Below are experts of layer 2 (counted from 0) of a mixture-of-experts language model. Rows are named router (the router's row for the expert), gate (a neuron's input weights, with its number), up (a neuron's input weights, with its number), down (a neuron's output weights, with its number) and show model dimensions 0-191. Each number is 128 + 24 x the weight over its row's rms, rounded and kept within 0 to 255. Numbers have three digits each.
After each expert's rows: a language model's description of what the expert responds to; "mostly gets" lists some tokens that are sent to it at least half of the time. This comes from a sample of Wikipedia text that the model never trained on.

# expert 1
router:112103148114147106120159128133118111121086093141122118112161179097116143103120120123133117129172098111128120095142101151158128115119070116149126121114159122093139118114087117107110102121175147140074094102086087107141151128127168098127128099133133138109105078129053120141089136114132148080140149136149130106108111172110138121122109147068154130097147133156148118104134125099131116102101148183122170157159142112140106116106134102165124148083132135148095097149118161081149147109147163164116116131157128103100152111152142108117130143113086142139118155123098145084136130119121152131
gate0:121145099120124125157157105125134175119126154106122151123168155124161130118097155131157129110180134141109116097099088113140140156082103159131136122131149132110144119168066133108105116109158128153124096142122102116122119114117163145147116129125117081109147108116094136130172122124116122083124067144119121162125163169132133126133093122137133124118128130180127091187132156126127133136128148148136163116137114124142165075129160098125116152068119097154082087092139153127145153105125162156123096157124148122124116125082118100127098139078150121104120098116181158120150079129129153104
up0:103111168145095148134117145103140151150113117096112156113112131149129139167150115112122146130126109149171108173138102132083114107146176086127145152129152101164133143135107110069106076083114124125116160140162137115064141154147152126166143183178145116134149108157176120187133128115092164133101150133126132139100061138108091119135114128131119127113107109083109126146140134117100057131165114136122114153102121138115143120132097148125115137098083114084157123134156137152127130137135140154133147107100147134152145072121109114107148138121145158117146126144154127136105149128107122107
down0:114150129109134112145109152116110097134085127142133141144147204121118135141115125098124120074116088156136109174088122147126140161149132119120165104147133144150122118165156146090166153141090145093121142082080122146109127087169133155139126109115127132118177164126166108135130130175093118125118130153110111117132148124093160128100106161133160119155096134135162136089078140150109140110157157127127091114129129164073136153099113122165160128099104140115184112120097121138111081150122183100158108123099109114106151132122143131151104095168119130142105146164133133148136148123140111114
Mid-name word fragments. Short letter pieces inside rare or foreign names and words, like Hy-r-byair, A-ne-ke, A-ré-na, plus some table pipes.
mostly gets: "r", "poel", " Col", "ل", "ر", " Ian"

# expert 9
router:153142132173112178113144120127138125123103094164097127148097092097117148135116090138143100115136105118129120142137172108075099126130106108187133106146127117142185135119088141119130145118183127125094125103113109069112140133131165172115107103107125142111114104127118119164137090105132085181134099106148108137126176134094113145136127116128120129108146157148136128132140121091120142164122119115105106157195095106126140165137135125165117117144129123159102109146124103132150153160133136102156179140120087134108188146112128120128165129127115158130133144151157105174133146139091115182
gate0:166137147111094097121096130088128079123178095105136133107094084119125134082145121143154154142135109142130100122118122138125114082134132109124153089140147166104166149125148144125155120145162142150071138113125125086143100138082131100134152112125166118135135110098113107128143143125108088117144133140175135108142135149124110125097143164106116126136114162133152167094105107136116147180153096180089105148149093128163100122101142140128130103134117128155095140113147088121165152137135128129141141113119094137109116119129127153170173174092177152110147145111144137072108137182165115150
up0:110112148120113123116120087133169118098137110117106137127107151106136111105094139111089138127123164122131105145118121165121121179109186101100148146089121107187142146171174144141137149093109157134141146159124106163085125156134099155077147133112148137109106100100131106135155119098146153101122108096126140090142079139163130113124138107107104147108093142132122154141132131103095094128173140109171110089070091136115141113074107088114130137161146134140122160102128123154109154115140113134100084127132119132126080121126121142107129139166123110134056155159124128127145122134085122109
down0:157106101114109124160075124135148114159145153118121175078104165157154125161121128127141098115156167123123143105113125078116135126154096113107152144102104172129089127158109151153135161116124089181126120115123138099180146115096102112140132114135145143138159113139115114097131139112109088131093126169108113125154103102146132089138112130149133122162164128147152157143109123118144088153093093133123137185138119117142127170139159125147080102151126150147082107127103165124144161147145125142166112135143154173101113122092141132150135181104136134125117134099127099122156117075101107174
Foreign name word pieces. Middle pieces of foreign personal, place and species names, such as Lauckner, Guzmania, Caimito, and also United before States or Kingdom.
mostly gets: " United", "uri", "tsu", "ye", "imi", "ssian"

# expert 56
router:160136093117107156100164123115095114136181126112100165132112093119121158124134095119150115156112063168151107085112137138098127147114094115153124132154089121121159093095090116147124143168122155148143144132158168104160120118113111117149096102145150162100134132144124153119126126130118115093095107143158149119125149152094080095116137141106105123107152138142121133090137165124130174128111126045098106132117114131136135151157124087094124105086098135134136155104168118146159124157126157138101126144145132129093104170119092148105177151155113145139153115111138167126096155161105138146
gate0:153122163110126133120218097105171060116185111148125147117145118166166161093131152143149159130109148131126161127125157131106132098141158096139131128112122129150139117150142133128145120136196116168132152125098072093123138081123107173137152091094105127131103125118127125132123119127089096099125123103168108104121138123118116120099128125103102131098161122123137140127158149133091151118160125114112160126165159165118095125084154128113134118159109188123111119150153103164144133133131137131142120119119114124138164157108139131116101128097153136097154149158137106138114099195134122104
up0:107106159139127129126126094151143066118142130134128145124105104169134169118124126178167101116096167148158157149131141123115107147135127125113096160124098135152164110107115099164115094119122142108119115127174134111141116139128100144127106125138119084144158120115150145125135131145137148138146133138114093139129130098127140103082091140123131155097156138125092157120121144192116107057123090128095135103099124123122133143172117138122060097146083160106115135180125075120099151100120138130103085105090143129142107128171127097128134211122131137141139171137125132102112162139123138136
down0:095112129095096159110090094097119140121085108078123142159131153153105151135102167142139124136125125123176121128134142121136115106141096147117167104160122141114156169127113130128121083126078116115138120159147112104164157100102109155162101137070143137147115102157162146125096113144103096167093138131123137109163116116142096116140161115136112114153159137140098126113116156136155116137114112118109187108116106125100134149116101149095135113140133127074099096191108161087139118128160135114139122123156130165141114149138152200131121110142139096168132134101112131094103172115112081135
Foreign name syllables. Middle and final pieces of non-English names and taxonomic words, such as chi, iyah, eva, ensis, oides.
mostly gets: "hina", "ani", "ensis", "moor", "yi", "ić"

# expert 57
router:120140098129092082089153137162142115148165127105091098089132117135159151128122151092163171079123148144132094144143114123104146159104132125090162123153124093148166100151129145114137135145114134092146110087104125123156145088115114081103160124132124128135113165096099116175172153118100137137110148125120153149141165177117110123110107102123098104142155125097157142143128128160109106140171172132165122115147125136143116109129110119157147151174099119116079137133111146099131123097140154146152142119156058152128167124112136113153134135109083157155118150104119123140077161113109101118
gate0:081099114143121143128153093136124123156085163110154078132161107098114163145138112124140096116122120093134123137136106129111104193120101157167120176125154105129147121101089149106120157108133166124095128107117152152169134185174101133167159144156118097093100117116132122149149094154153128131133126149112123120137119141114156098109135134114131145155108095143105135082141107105105123059115131130154104113100154167142126123125139113117167127121122135142128098115120105094130171078116140172131112099156085101158148161122118109126167103075132141134158119114114138126113136102102182138
up0:099140124186108122168111121151144142107130106166137131117105073079125133136123107128090135105143141107139104175140122148120170105130116145107104095147118141138121112127110140174106147122095174128151148172147134125121166113071103117171126113160111145126142155122129159159140108110170137106133108128174133118115163095163165162168085127127126132156173091117118115131107164140118123076140153158184139142130133144165144122109110125165119150132107137139088137127146129151133134082157095147138143114128127162123128110106090157142152151141168152136096090135176131153148135139096134167
down0:093102116112145075139158090087094196129122129094145074145128110136114140122187159098124139125076108123136152157143128149122138175093150129130135125131131118130165168091103140067135122115113150127129104116118128135147097099128130138145127163123054137119112153151099147120152095134180111122124152147133176114093088116102121131143145152121115138141091120134131140101101129123131106117185113104157102098080168115109151121116076111142159159130104156113136125136129133084145138100112138138106106149118118122146149108096134091104148125086135139142148143118124140116150169155137142116
Definite article the. The word the, mostly after prepositions such as of, in, at, as in Senate President of the Philippines, and sentence-initial The.
mostly gets: " the", "The", " The", "the"

# expert 10
router:127171105135122128138107137194093078128138144101148171096127144094110101087134149140141141132087126121150142117121148065146134117125141126130134163122141132154106115112156114091142101168126121119143113148146128101112104132141068107136177142138125095156131160170127125139097132115156107140170144127152122109123090185126120136112129127171132125163138127143133155127144138151117160141107103108156108124122129121097102100101158112113144132113132136148084128103175111172119075136143124128136177135104123157146157163168109150043105137130142154115127123152159119092132160113142084138
gate0:152128142103078123089106177114153109111125116129137156125143133142111155093158096127118110121109113154139123135171154117143088126113123118118144139122112114113126188122114096124097163150153112113094105151168155107119131067110141131120094136163107115114105145141141112125135102095138127130154144114126051123123086106113133117117110154123121098127129113093136165099161135101132138121107100134165125135098093115142125086134103147134116147103134154169137132162152163151077140133123148133126157120155134128110178107228130157124166098135111127104160162158148119091167142100137137114
up0:147156095111107173122127105117119168147100132166131146136118119098092136143113090145149141146125124212105174098135146097138124154114141171168145126124149139111142098130124107135130121131065105130150116140108130097117119104120120136168165088138142129125134118155117155126120134161103147131161118151109107128123142168082125141133087171090205169152113106151153133105140113139137118134136142139122130129134134130101101121095154138084125075120155104071143131129138095145149168142131162166123122160080109137110125154107113149100139163104093131131147117127139101165158117147130173128
down0:095152144149104101145150149149169101120140095102117143132172166133131127156128131132133140124112134100115098155088152146118135121109134107128149125125126130094083083120123107122091119138100113104115100109148114091113131129111137107129148128108115127056141125137182123129136168157112157130100181142123110149132140132129118195137136156105100105147097159101150104087075119110115106156117118101136123134146126145129189138123129130137115103129091143112094114128083096144139162112153098151170129088087131145120148136131188168152146110121091157164086105104152156127106125151109083158
Core locative prepositions. The prepositions in and of, plus at, during, within, throughout, after a noun or verb, as in confidence in, part of.
mostly gets: " in", " during", " throughout", " of", " across", " within"

# expert 20
router:115171156132077115113123101179085151149131130121121152122097116112115084132075140096124130120115141097132157124144147107062106131157136118146101144100140087124152114139123138091121136139129111103118125141091112112164110125160125091074136109164149133094098132116141125109129120092131135085122145157142130053148123140115132169130139138156092164157175118111098138161121170122093137140151079133155138115149163136119115111147135136134134137151147119158135148122135129148149150174142138152147137111179140143168139146105116137147127115098119170094125125179134112083155142150100076126
gate0:099112126132077134181125130170111133132135080140114131129134066131139118135161107131125134127107074091127156187142143106098142148128120168123063141141141097142147110154125158124089131138146107115132104107160091114140096105110123129131141138148147146089103109120117118113151093149120143094146122131103155085171121093120123180144137147127085102149121099118156120124151172126098146130112101078106138124142127136116124129169108115139117113120109113128137110104151109148098169155126147129145105104117078136180124155149135155165153111108138138114126182111153091085130142121150073152
up0:092125114145142140152097149081135099139161107116085112140163143129138155084158133103153156132113128100134086159114132155150121098144179139092144082120154121169146134128143127144117110156074100108148099123160119163121106095155173130139132126132136124091130121113147105147172098163148131098130146101096147159145140134112121147150119147182119072127114107093105080147122112130129155180079096120108105079121150139141143118117114122130105115110144148139149145094142155090110114117094120116104110117157127152107086138132124143118096146136109093108132131113121116176075117109178114142
down0:160115149151112126117152152149145135134104088164104121153104110162127151115124160116134131098168091135116145144153120118108127087136135142113160125127132136154129128118115097149093105153124166123139141110143124145094115147096171121129145121125121148166145113137153155123114157163077114132123132113094093130139108140147109140149072117132090141106106146132096128086168173065124102160121130164117167157122120116167121142098163127137132074147132137107082104120108121179096150152131137107148119136144096110128186177069128136167106190118190139113152151125123130116117132129106108138
Prepositions in names, roles. Prepositions inside institution and award names (Institute for, University of) and the "as" linking actor to role in cast lists.
mostly gets: "For", " for", " For", "for", " as", " on"

# expert 53
router:149116188101163137155110129091169109107088151110099142128140124141152165099132097070107108113128165152096151125155151140150118142091132167120110144086172107143110122129126094127148143103091084094128124120127150111118091124139146122162109129140150122148131110107087117138137122093149166097091164118162144110091106139136147141129110141117151084118107057106118110132160122196126140148111140159166144140124136120103132131164120100136136128119155126140153108158108156110175138145144120077132081116089126109132118141103145085156118124175119131129123132128179116144121121136094120117
gate0:087107152149108164141123151145158124125111154147160131148160179123170089110136118144126170153132133136120124090145147147143134146121165114150150114121157112144132087139059148093076160161117141111113194144122174130110108123166142116140092148108141124117147136090144103167115108121118149124088142111119146118130116144140145106100113154157145114172137107162123140134117154129119139127109124189118138160164124103138112135102097112099136106149113197149108152102104117140141159138140150119108118119110117140167161119108133164171082121166166129156158102161137156104127145128096144113
up0:098084104109116140131132133131123138157150116131192136114137121138116172120105156136102086093170137174149153130131151105140129152148155102097123140088112167120204125093143120122088109162109098183069105111119123104110111118119153140102156169130119108132131163131132111095129155124140150124116158105125154141134129138125138105114134104124090140126130224152150130145148162095107124126136164093119110124089121126168123165125179119132119120121123158124113095076121135120141129139179141133086141102144137120118161110145128135100152136134110120099096137099138143144123122125160156159
down0:113141115146153113150098118120147121147132168136114127109125083123141087112122129118164101116126123131103113124099103110107147168091097163141141108141133132132119155101122157112086141144155128146131168170100173141119153128128095162109107134134113142090167152071110113091153115110156139104082129116127099170071121134141100112167149106109125114101099080141120145076127097145131132098087128135126159106136074137128102108144098098108089118098149179160096119122124117151109138099113111135091170154111114138120129141114158109133127123076140167108118129153121117140164077109160090107
Agent-noun suffix pieces. Word-final pieces er, y, ie, ter, ier inside names and words, as in T-er-minal, Did-er-ot, Dakshinamoorth-y, plus writer and occupations.
mostly gets: "er", "y", "ie", "ter", " Occupations", " Writer"

# expert 60
router:149121123101105109132140102129138143118104150131108113132089119134171172141135183095144136150107168152151119112110149129163083148148143133171121118136091146110150110156116115122134154105109117105120105174124143110125118172122201128166089104142115166082103131121125125084097145126162155127129150110145152089122128134174094142132074096124138101096122142148094142160080114106153114148093165141107114151095157151172128121129120150152139129136103092145108156107131159145127104117126180156181144137114171122148126144134178136119109130123129131118134169146154126153130127149085119102
gate0:117156114126113087135118104139138148140131149143139165132125158147124129149104100141148142110150112143104129146181159105158153159097124121123104163110110105138130126155111123109143095178115167137136098148121151100142115187120138158126160117133133159115078129101117099110139108164137152097121080141151093150140135160109099161121133069181110131129120159091151098121083150142134124134161156109091100137196188149128137136117134145151107124095112109136120175094122159101177141116123148147114137102131112143188101129133160109142138158134103162128163119123164101108149120140133129156
up0:096153099071132114157159100082096124136160119145079111122180101093150108132115134126105095108118152084132163151121158138104089105109162124124140150108107122129114110114111113132124133110137167135080129106122123167158130097138132117108130151123133150140095085145126114076168132152146101138165120138154156126097152134127107120122156147089141093118114109127120147110135107129104119101150094088175122094119131196143169106119171143135093087125141133115117100133122102105150106158140085178114161103148180115107132123113107142124137164099109156139095127098121140096156136155134139110
down0:123118131114158112100112154145117149121136137085087086162149116177153137146088129096156109164084098120120116086095146088146159118165123109126162089090140112115092163139136105136152129129140150130164116120142137179101167131124106123164116125157108111150110168135151138120125172207132107155102138129144111169164140120138139115103141125127146173102154162140143138138142135146097160141149109150147133117121099085099146151126113151121142082142151115102096158129106144137117132124115098163069159106146124148133119189122150117114153115112150136108154143132124151105080131109136119100
Up pieces and fixed phrases. The piece up inside words (Kupk, Supposedly) and words starting set phrases, such as such as, due to, known as, same.
mostly gets: " due", "up", " such", " known", " same", " addition"

# expert 16
router:134152145133140147156112081120103128148120161070151113125150170154174070113134093149132098103118119146135123112161125136131149141136109114150126106151127185162127147109118091123130119102167108163136114155114180100092155147131168135107095139104130114116130143102080139190132118097131103118112125114151176136070167079169153135123133160145138139180153140167127151120104120110132140132119148115155108088168084124107131162104107121103132133103120121094125156109146153118150116105157147125113110104154140124129113115144153143106121152102164101128097127139141189112106114124106148131
gate0:127114135179106163135112132152148146165193128106125116186130130171144129110100130114128143088145116163113096088131065107090141136131120126115142154131128163171114110134102127127149125118078116114133113125102133105086153122158096132169120102136116147115142106158124133137178086158155099153149107127138124152084144123147115168171137132133140124149164147106132127111143143098140122126125142112192142131117130116100130101160178154154111143118087139098119137115104169144123142136126118155118155106138099131161079129152127155135094162111130116114137135141178209122125136127130158148
up0:142170128111155156077116144074124113123137127146141090134158124153137131119109150128095110127140123127162096111120135120138088135135152102163128115125145134093091130154106168148097065130120129178155122122147173123081132118149129146092113113124170151115124143073140073099137108122137120165137090121111141120157145119098116131128146161098118100125145130146132118110131150154112155122159123124136148166120158147125094164105174104096123100139117095108186139152156142131146164119077168131131127138128136105098114118136130101081128102087112141125136149092138161172113173173149138091
down0:132117127111127108119096125062134103137108115083151119117095159173136121140129185122099136147118080123120147131102142148168113152115132131149105169139093142136140132126149169162165120116122106107135157142136123059081096098135147159115154136178097112162122161106105114118157133183111124119116121144125161135139102124095118175152131125150155121175101125146131104154123113125096149113141133105087127148186127158104139085131137176141127139134132157110140152089112122125120132107134122157134147112114184144104160124165115141136092101108160129128109127095140111191155126131160131141
Example-introducing connectives. Words introducing examples, comparisons or links, such as like, including, such as, than, to and via, usually after a noun.
mostly gets: " than", " including", " like", " include", " along", " via"

# expert 41
router:117133147124073123119138145108150176123150177134152148077123129124101070089100142150124110109098134159152158128082115112182122088120159135127134134149114135145100149161132130171147108147122112099103112109110117121117069125136097136107177159141124092159145130120130151101177118122154106132183139168120117144139136115102116161132156156151146132161166152140140172119131146116139137109133114127138126158159169169110122123105176127127108128139148092128122119112153127123132129182159116148133115173151139131127127179126142131131118103155161099185189112123154146167141125121132122133
gate0:141151139173154146185105126096129104175156146133103131119137122125129138106102130147080133091106150182140109140125076108142166094154140126127150126116162166134126120127164113164121090087147124110123142099150180117134137127133176119117093147094156125110142117137098120104117114174119130126114147103085151148130085128183146103145167082161153108128107133097147145115120146154151154130085127128122146130119123175149084134133125133148158082101134147127170155136101117125113092109120099111157097136127159145125077134119157150093121118150091104119154134110122127153088093101139127128
up0:123176119135144149151126117109112119165145144116131170148171107121155139129111122127076168132131173114097149146110137115083071148110140098159127098170176125134138133114101152120153142093105142135125136139113141129150146149129196155130129111110081170148110115089102074137148106168100103132105086135106164107114130120138157164097143076133117184106113134131143116122123074123089159166125159127105155130136096168146135133148114131117145122157134142164161131114103133178118131078126123107163127129131111131149148112154142144140164150120108149149113174151106150109117125129115138118
down0:117117108126119122141104136152102151148148127115100140131112110099118087101094160132167144112114185163158132102161093082136142087113126123069121145162130159158138125153149131146132056148133122137151141141135126156129166064163104120112153131124129116126144128122142099159122111070090095163080173120111095130118103154142123154152096145110084098154126099131092172153170148136096102119088093158102137118138122121086109143133146122134148141116144144162142104116154125110162132156147129116117121166132140127102157135115130146132134143138081107146137118113158123106111122096105081145
Past-tense main verbs. Main verbs right after a subject or auxiliary in narrative prose, mostly past tense: released, won, launched, appointed, also occurs, helps.
mostly gets: " released", " used", " made", " won", " played", " found"

# expert 36
router:074161173154144120173126146080092109120140122149130093124123141113151138151109157109123160119124091166051110084146160106124120154107125119141101139083162130149105138107141113148123125141090157173167164120154142118080119170148146112139119094120119169143104093087128100110131139128115114130066110124122121120099118112123153099142133130125148114083142121158146136110120152130084147135161117133145158120102120124113152145184133154168120091120126141120116128142138159150115142119154140115083103133169155143131130093108111101109152144178184111146121155114157138133131116122105147151
gate0:103140167193109116136157134143155097131178133155130125092190204108120165161103175134172151137089111146119133096151146085126107169128119108144151147158150145121165123119124164078131131100160161114107199122121156106149121102139127104056098134098144125177118110162102141129117117130142126130132130102117141124105127101108106149099159120135167125098133145145147142114123133113106115125144143136121120172147139116160115152103155138109137091089113106161112131115109103121120100117138135130111104137142125119107108156115161101106152175127178123146133119112120110146127137133117129146
up0:171121121159146155128181099164156143119136114124161131115140166149098131101136138122142106078151149166132157120131143113122155124149174149123140108077142130134137174137179096122103169157128141179125158148145148135140097110084095153151158166130149109087126111149138126132133134099108128078114131069124081100124137095136149132129134102126086130111119121058121145156133169110131091111113109116173125095145122150069137117132104113133145150133141145127138139146132132091160141136149124080146108094150134126104155141116161134125118104135117107116109077130122125135131142089172142089
down0:122113167109106132113118152111135098119160124156134165103154188131107178135127113125142123144129097106120174130127136143097139129122122118140133124128123129152145152120116186091153130156165179105122133164106124114124062135114123155139139112119137079099118169151127122110159132139162111122086112118168116152112126113155128156150154161142097123149144163151135121099165113130137051154161145140101141126131125161093105119142151145156097106130162129144106144137115091092140118136131157125125131158134125109079078109113141065103116085131188133130120097138154129112124171163139153134
Adverbs and comparatives. The -ly suffix forming adverbs (widely, fiercely, accordingly) and degree words like more, very, often, long, further, less.
mostly gets: "ly", " more", " often", " long", " very", " further"

# expert 49
router:150150153139137139120109145117139098112125147147091155088190102157145129113134116103113142121100132120130152099089120108096128170137151111086128133153151161106116116133099144162140141169141120107144150122149109105135141142108113129120154117120124129148213114102157122147124088140090154090154051139145149124121125132139137106072148135160131147138121128100179097133126147112123098150105167125129117151177114105116153131157117139129132144146108098110090122125130169099153096102172155128111161123099129153165139130106094139110119151093097129108122074164161166136147092146128160145
gate0:134153129126116095113073146164168110110138138136108132132140156177164103158136124104129160112139110104186174149094109169124162136140126141112108142144134091105136158157134117130111111137180136131105059186099122110127128140185099160161118119100139136092116179072146103129126160110127131078111118150154164137125128112154134122098112155100135150146145124130108120149118153102145142146110136160167165111111117099100105144108134103135158169089113157143140133120092154146136092141104132126127150118121118130106130109096117108158143105157126136113112132119138130099125138075186119117
up0:114117135148108127118172138123131079124130174142138144122097143109125165141117158158098096118156149107133081146130125130133091147125142116136151130192141125118120149121136150112132133134111177128133147116123132140140114099136167107140088119132136118113125102168153129138157158077132115146141150157149101082112173160175108087144132114172086136094141119097113113134094154126109161155122137129130129094145108182129104146140099139107119152139149134120144115099106074105136159165133110104166086164104086134161131134135132063125139137149104155108115062167133094145147157136090122127
down0:160159162132101112140127147146110111098102091094093141146149171116111141157101113102106137107180114115143116139121120116127143076093158142109059129152139143108116133158127095155148074114144103143122113127095082161101132133164128131135143155153151133089119111156099133146138130123139131113150145122113140119137115142120157157118138133134114127200139162130119142145146126132129148142139113113114139088141114106135142128126088128127197112109095070110134139105093129111117084133155136186101103115117186115158099125133170143122107169140151112127125135134180169144116160163129153099
Commas. Commas, especially between place names, after list items and dates ("September 7,"), and before clauses starting and, which, who.
mostly gets: "),", ",", "\",", " 4,", " 3,", " 6,"

# expert 17
router:128112092112101098150139124137149143159142095137135115115104110153103118116103192131106135150097150121133106119109127137113138153134096136154155141140163109151093128115160140138102128128126123124134129141149146131162140115132136106078106161127123064113125103123134098153141166107097142156079169136094160104163102112151092110121136099105128111121154106162133131123112117107145144127131106144161094130094121159141159162140141151127116162140146166122141159084137147138164152166097099117181123188099112145137170152151086068162197136140124139134111124148127093142080127109135154142
gate0:112125185166074113124132132133179127141145103145127120105118156132120125096142126063158145140117135126113144136138184122105166151102102092130150163133179078093121109153162137153131142112151134121097125133112092122167141091137110152117122138141118129146081138113119097125107143142117094135116151161125108125123132134108145105108149140111155111078109113132138135123186142135159118090118170166137174124099153145159150097101142074123099094139117130108089127095131133087128161139134133118133100145111113114139135147137150123142104168080108117136170088113131137186138152092143096114
up0:164103063115147080115101136142112130153135120117118144180121136150123093159104140158125141099103121072147124135109113115112077097124087137102132115132053103115154128117084120151105124122120131088112133117142128144141129131145124126146080133173123168160145134106139134139157092086103150168140129113097167106091142152102107150125127152124139148142129118108152121152089088123109137167154117138121132127150113105130129154147151127135138106124126123145149097156089137168124138127128134135133182108134106098111166171159106184154117133152151140085097087147163135114111128179115157110
down0:123134114134120106120099131125139107122106114150141097134087146121121141151102110091115072103151142108117155127115118087070104145098121147113186106139092117121140135132143127116143158088067138136135106132103118152110125128107127108117121145160122117160127121107127104145096140103142125143109104119131102147128144146137084141123058094106121116064080092136165157085124112157130122088118178126112139092130120147168139157119124115125093088129104125096110184138167156089126172113116106147136153116110116115175133119138119143160106161072139124133141063119156109143118119108134128121
Section headers, table markup. Wiki section-heading markers == and === and blank-line breaks before them, plus table separator rows like |---|---|.
mostly gets: "---|---|---|---|", "|---|---|---|", "|---|", "|---|---|", "==", "==="

# expert 35
router:109186149094147140125157103143090151136127165062143106131111136178122115147144184137111127150121108140094101181177123099138123117146148137134141162153158130121111141117100148166164069126130107128123167145100156138118122139168151140133128095154153148112147119124117130107146114116134098149169124119110086112108146075113110148169100145148103133120130090125102126145121122113122102098114106151107114068149135131148123122150150147136098122135124116150125146121147108122097162091125107145091116131186123109127178128160077157163121114101152148164130099111117128146143166144148137163
gate0:129169153127125112137140145170113107125151150064141114125170169111131141118096131097098160143150113165087107161140135117093130117135148135111114154165115149116152138140134213109100140110165124084069116121128106123146124090122107112128143162156188116138150123118146122123142125167087125150113121132086114127107108091113129133137109110130180092136142114118115147132124097098079120125124145119148130124100096105151159150115117124080088106096108147123156133081130093130111146119101131112119123166145124128179100124188148144156121106128113088118126104164104153145133131113136159108
up0:141192117144139159132149174121123170106103128087146101081140163130105149123122154102137095171145109128133108123185115118119144099162115127151153122111191147107123164127104111146144120136155130110156129107132122112144177111116176126112153118103093108083131158091117108098109096134161111133144151134107112122165141131099061137104118166121123125156112112108129104147121112131122083124147143131174153130124152105155127124134141129140078160135112175113128153110122138140138156105121123133116106151136153128125096123150089123168097120106120119160105176168153160109177151132172115144
down0:119107118123089130110135122166157118157110123128120092165159132144176137163098173106125100110107120123112111130150152165102144105123131198147146132172135125097142126102117153128099148100142161124106124123147107122109136111086118123107124082168135090107109122073115136106140163135117144093125158138130134135086126142075110139132102163166122148143141117150105139102142116134131125156124147146137167068175158144106144164108090178116123151103188134126132144103111091128116136105093133086119109118164123143101147114138124105146136105141100130165130118143125150144201124094100148120
Participles and present forms. -ing participles opening a clause after a comma (arguing, winning, scoring), plus present, according, min in (minority), and table separators.
mostly gets: "---|---|---|---|", " present", "present", " Genus", " (0)", " according"

# expert 3
router:121112162109151124154120087109130164141112172118146135123097145116166127101148149124094123113113143146118135162128151108147123144116127107113154128131159139141168164089155114101148199106140121131134114125115161148095158189114163124161101151097170120138095129152109186108140142090126122107124123153109108155124109083164090133128094110160112086140110138129114145127103157120160166110107143125147138102138092075116160167143094113102133140075096138125124136114102118074139145113103120122118090103125137139146125084143152116105138093095123087110104126114119117094145164091106112151
gate0:092137150096133161148109118136166140111091220114149157115135130092149144088147130095098130082163152142104140122153111110144139125141112079120172121125106099086159183097156117114135138157143116122131112132112125120121101087111154096087157138127121122143155120156114174178166110149132113125120132124080148115126109144111134112145109097119107102125076113132122156108124178116151162160089140140147117133132096113126139138152146118167071130143111150122104152131087146100133089156095105140106133149114148150136115140155144117105122116106122097172132104131122154149090146095122125121
up0:149162104108175128129140128134101152125120149140096170100087162106110150099105129119125133144117144133095155155173160123126141184130175093069145142132116103100125133124156107130121137150147062112112140148125152147125068142128128155157119138143136138119133113120112123144126123092145095137113099142109135134184108104127117138152136132128118152127129135156110110120184154164139138146168035119149175081100138116173151163122091132110129131144147131172101138100089131107086147134091141142166130103129130150113150118151157123119123081103153146117117143137142129120141116103153124105
down0:120161102121137150135119155133143125133171144099090099065094115135072117115134129107120097115162103096127142109137155154141096088155105138129109106145128134084112156121131130086159122116118150118086116129132130096128113141170111062150146134157121144180087084142073122112113135125109124157164135106150085121094116096119119146152172153181141116110152154177098089120134152152138113109140108086140107123107141122117144091157157125147139116146157131129127148135142138125094166128137117108107084119107137154109130131153118113082106115161150106128151103188137117118129109101132152102
List-introducing words and colons. Words that introduce a list or name, such as including, like, called, entitled, plus colons and line breaks in tables and infobox entries.
mostly gets: " including", "ent", "including", " entitled", ":", " like"

# expert 13
router:143121143147148112121156104143158095137085103102147143144112176140123145149150152169119123102146112120138140175131093120181135193118130109110134128123116140142166141129107123071147108111125107110113097127122138120083141184164156135118136110123138161162131104139121093159166124155128150106127142104104150102104099092127128126159089116153133092112120141131107114156096161108139125148146114142106063145127119146132177148101096139140116153108110150161131140110092092148127129101105137134128101110117111112114164116162148128095133165125114115156169093156116110063085113087107138088
gate0:165120107118124137119145138109113147134108107109108069143126100172143126148124119113160115127110145111177074136116106128140171153107122124112111157129126178156114172129113112097128113146084115107109082126140131111114148127138113132131148108135106144142123131117102127116103122119137159153110145160097149100116156110125164079135141135151107091146133137143103138152082104139093111138163102105169103131081168137123174138084144088145163099113120138121132165165171127084129162136110104129148134151119143160150115178102133119169107108150181122109195150144150157113148162157141110111
up0:108122090113104151071143088118117072140171138131122119113138173137108136136128159126127082139153127101155112098082118175120129107082122093138165125102143145140091101134136122134096150121132117105133132160078139113117128149103132130139123116081105089131163149122089139146125111149150143122127119131158165125152148124112149109129081133148130105133155145113119104107135200115122151109099102130144167096178118168149111124136133126087128120103126098140131103167143129160133109102116145103160120148128175140185125129125121049162102097112119138113122139104116129147158129137107168093
down0:090133103130076185123154115112090167094087112064124168145109127099151142130127153108106158134129110125132144101127122115124153102143119125143119170160141110141138145123142087108103123171135179156135113137123113114107146140121123100149098076113131145115131167131120090140139111121180101141106122154125157138195155129141127129129121146136150120132114096136097112118084172100113148130133079093129154140147137138153093172149134102123149095113067121110091102143124099120120154144142135117126087132141087146128098128129117101118113111120148098119155152078134141108080169157130139101
Consonant-cluster word pieces. Word-internal pieces of ordinary and Latin or foreign words, often consonant clusters, such as ac-cep-table, a-gg-ressive, C-ten-icera, Euc-lidean.
mostly gets: "cc", "cep", "spec", "inc", " caus", " string"